Below are experts of layer 2 (counted from 0) of a mixture-of-experts language model. Rows are named router (the router's row for the expert) and show model dimensions 192-255. Each number is 500 + 25 x the weight over its row's rms, rounded and kept within 0 to 999. Numbers have three digits each.
After each expert's rows: a language model's description of what the expert responds to. This comes from a sample of Wikipedia text that the model never trained on.

# expert 18
router:500502506468470563528519504473514488527530499516512524509427491500528531519491500506459479480501494526490511518518535476483451465488502525531534508479498516522551507492463485507507511510512536
Description: First capital pieces of personal and foreign names, such as K, M, Sh, Ch, and "of" after a person's name, as in Joe Reid of.

# expert 32
router:516495486514514460485530489501493507504534517498522526478488470510530486509478455478510511547467516502478531529526495527521490524441521498480522534498515494472503509503502477469475529519506549
Description: Function words in prose following a subject or comma: was, is, were, which, and, also, has, that, but.

# expert 6
router:480510540519542539483504507469506494445538500498477479481524502508492514510540490488489502480493551477522520500502556486510445491528517512466505540460517489481502492478517464473513502495524514
Description: Pronouns like his, her and their, and ordinals or role words after them in biographies, such as first, second, father, former.

# expert 35
router:506517476551483509513477486489499534468483424458552498485477502437520513485485505515507480495500528492482534502550513505521498510514507466489519520507466494503493504482508521479458533516464466
Description: Line-break characters and == heading markers ending lines, table rows and list items, before new sections, rows or bullets.

# expert 36
router:490491488436566479482480547501497437525519483466465432486502545462521482526514488481530481524477494507488512508461516508488467504482490504491531486508488468488528473540458507502463538469519522
Description: Syllables and accented letters in French, Spanish and other foreign names and phrases, e.g. de, la, é in Réunion, Federación.

# expert 33
router:504509480479469537479503494504506471544506476477502509485516515450510534501505503530496487465501506481471510487533475476538520485491526519534453499484469488513506492508503528490523509479503469
Description: Closing parentheses, semicolons and commas ending a name or parenthetical, as in Starner), Schwarzenegger, and semicolon-separated data lists.

# expert 2
router:485479508517500463548469518509478543489525507482491503509483510477510529509501523546533474526480532519509466481451465460502513542493495491506499446521466499489502470455476523491542477496511486
Description: Suffix pieces that end a word split into several tokens, mostly adjective and noun endings such as -ous, -ive, -ation, -ist, -ed.

# expert 11
router:490466466488487547501529508519488490479497509523538482510493454499485491516499537463485489531515508513502498517502529503501568480483489528459481500527518522479514496519493556488495509488498504
Description: Directions, prepositions and place words in geographic descriptions of settlements and roads, such as south of, located near, in, km.

# expert 28
router:513484509532472493507530534505529518492473466484516494514522540485516520486529504489501500493506470460496490470504488498457478491505489474473460502552509504511525512503506502528510529521496531
Description: Line-initial hyphens and field labels in infobox-style lists, like Born:, Country:, Preceded by:, Succeeded by, Website:.

# expert 34
router:520501479492533520502491518507519541464495480544458502488509456455516508481509510526494513501527500476469494467510464519459509488498567533529455529500505530508499504500507515510447520502489501
Description: Final pieces of proper names and words, such as -ai, -ara, -y, along with 's, "and", and the last cells of table rows.

# expert 27
router:530524534490486461480502492490542496481461539528506498505508536468530524496465490514518510538508505518507467495548475470535542517486479520526496504484513543501501509548507471496511522483509509
Description: Subject pronouns, not, to and be in narrative and quoted speech, such as he, it, I, not, be, also.

# expert 10
router:471486493475488477472514516485529491545485483537525514475513461480503492500541488512451538527493474484475519474484496474551491529525484479472508498451477457483482507519499532519524501503449516
Description: Colons after labels in infobox and list entries, such as Network:, Synonyms: and Administrator:, plus slashes, ampersands, dashes and conjunctions joining list items.

# expert 26
router:499446506489454498481498536505515480497464496539491495513518470504509482539491487463443491451530520505486524499534482522516511526481487497493511484491514519477493523479534527520488531512499527
Description: Decimal fragments, percentages, units and counted nouns in census data, climate tables and sports results, such as .3, %, females, metres.

# expert 9
router:475492498476494527528475494525479512496513431475506472524520469557488515520485474480530525476469500520502490490503513530470541514496508456514481495526497486507502483471487460505484489542511503
Description: Month names and numerals in dates, years, coordinates and counts, often inside tables or lists, such as 18 February, 1992, 107 males.

# expert 39
router:493473484490515507527528512502482490504561514451509513533497533505464500485521499502508464508504483497502457492526466465488508527493567490482500515486483455529463520516522506481500505453471461
Description: Words fused with a final period and plain full stops ending sentences, such as time., members., area., s., ing..

# expert 29
router:487493502504518513504503479489448503464519484565483505518488502538512506530499498528491483465489481491510526518494509500489470507489482519496514490482506484497502487491521494479504495483487457
Description: Biography prose about careers: verb suffixes like -s and -ed, pronouns he and she, and prepositions like for, up after verbs.

# expert 38
router:463514486496523502539503478541517514506462523522465494495506468464509532529494506470476505482496528511517474488462457466551483499521485484503494474519469486514507503518451533489547521483489470
Description: Byte and letter pieces inside Greek, Thai, Cyrillic and Arabic words, plus bare spaces and rare letter pieces like b or q.

# expert 16
router:512456453508541503474539510529504490508481519454469477472472558445475494518499495464489478499455503509509481487462461553484468491539460499537498493508497532486477521477509501522553488517496546
Description: Short consonant-heavy word fragments inside ordinary words, often after a prefix, e.g. un-ac-ceptable, cur-ric-ulum, ext-rapolation.

# expert 14
router:540536529439485524480462509533521509527509524522494533493511520518535482497495498509519504493511458480480499476503520502505501491508481462508476496544501501532517500533483538532467509515492508
Description: Tokens opening a parenthesis, usually with the capital that follows, as in (N, (S, (E for abbreviations and glosses, plus Thai byte pieces.

# expert 0
router:514563483517530510445503500469535505499453511497464509480509523521512472525525531469493532463495471505489513539462550550512498494491467505481511512543497492514492495490532489528471534513518473
Description: Periods and letter pieces right after a capital initial in abbreviated names and titles, such as G. A., B.A., St., Col.

# expert 13
router:503529556492481495483526497506480486459478502542503520516439534519471516466523511520509483505492503521459495479446519505511508512494512475528479537522500534529490487515482504467490455519477521
Description: Words in names of countries, states, cities and institutions, such as United States, New York, North America, University, National.

# expert 7
router:504539514547483488495508488502502495514516473510563500520515508520474460469472543505516532485498497506494503542474571512487511470502478495498582473509525504509513489515487477505476447487496495
Description: Common male given names opening a person's full name in lists, casts and tables, such as John, David, Robert, William.

# expert 22
router:497457520528499513498495484486474517488495480520513539474506456499530461499493503535541510483467501473492525526526428477507480467539521514479490497486472513512501494503470515498479501473468513
Description: Head nouns after "the" or "a" in articles on films, music and sport, such as film, album, season, team, song.

# expert 20
router:520515534458507498503474484467496478502562494469474494485494485480503496515503477497459550528510498514513513492525505493493502525479476527501490535522483507535487488481527540551517535505517522
Description: Closing quotation marks, opening parentheses with numbers, apostrophes and degree signs, e.g. a gloss ending "), (322.271), (QAT).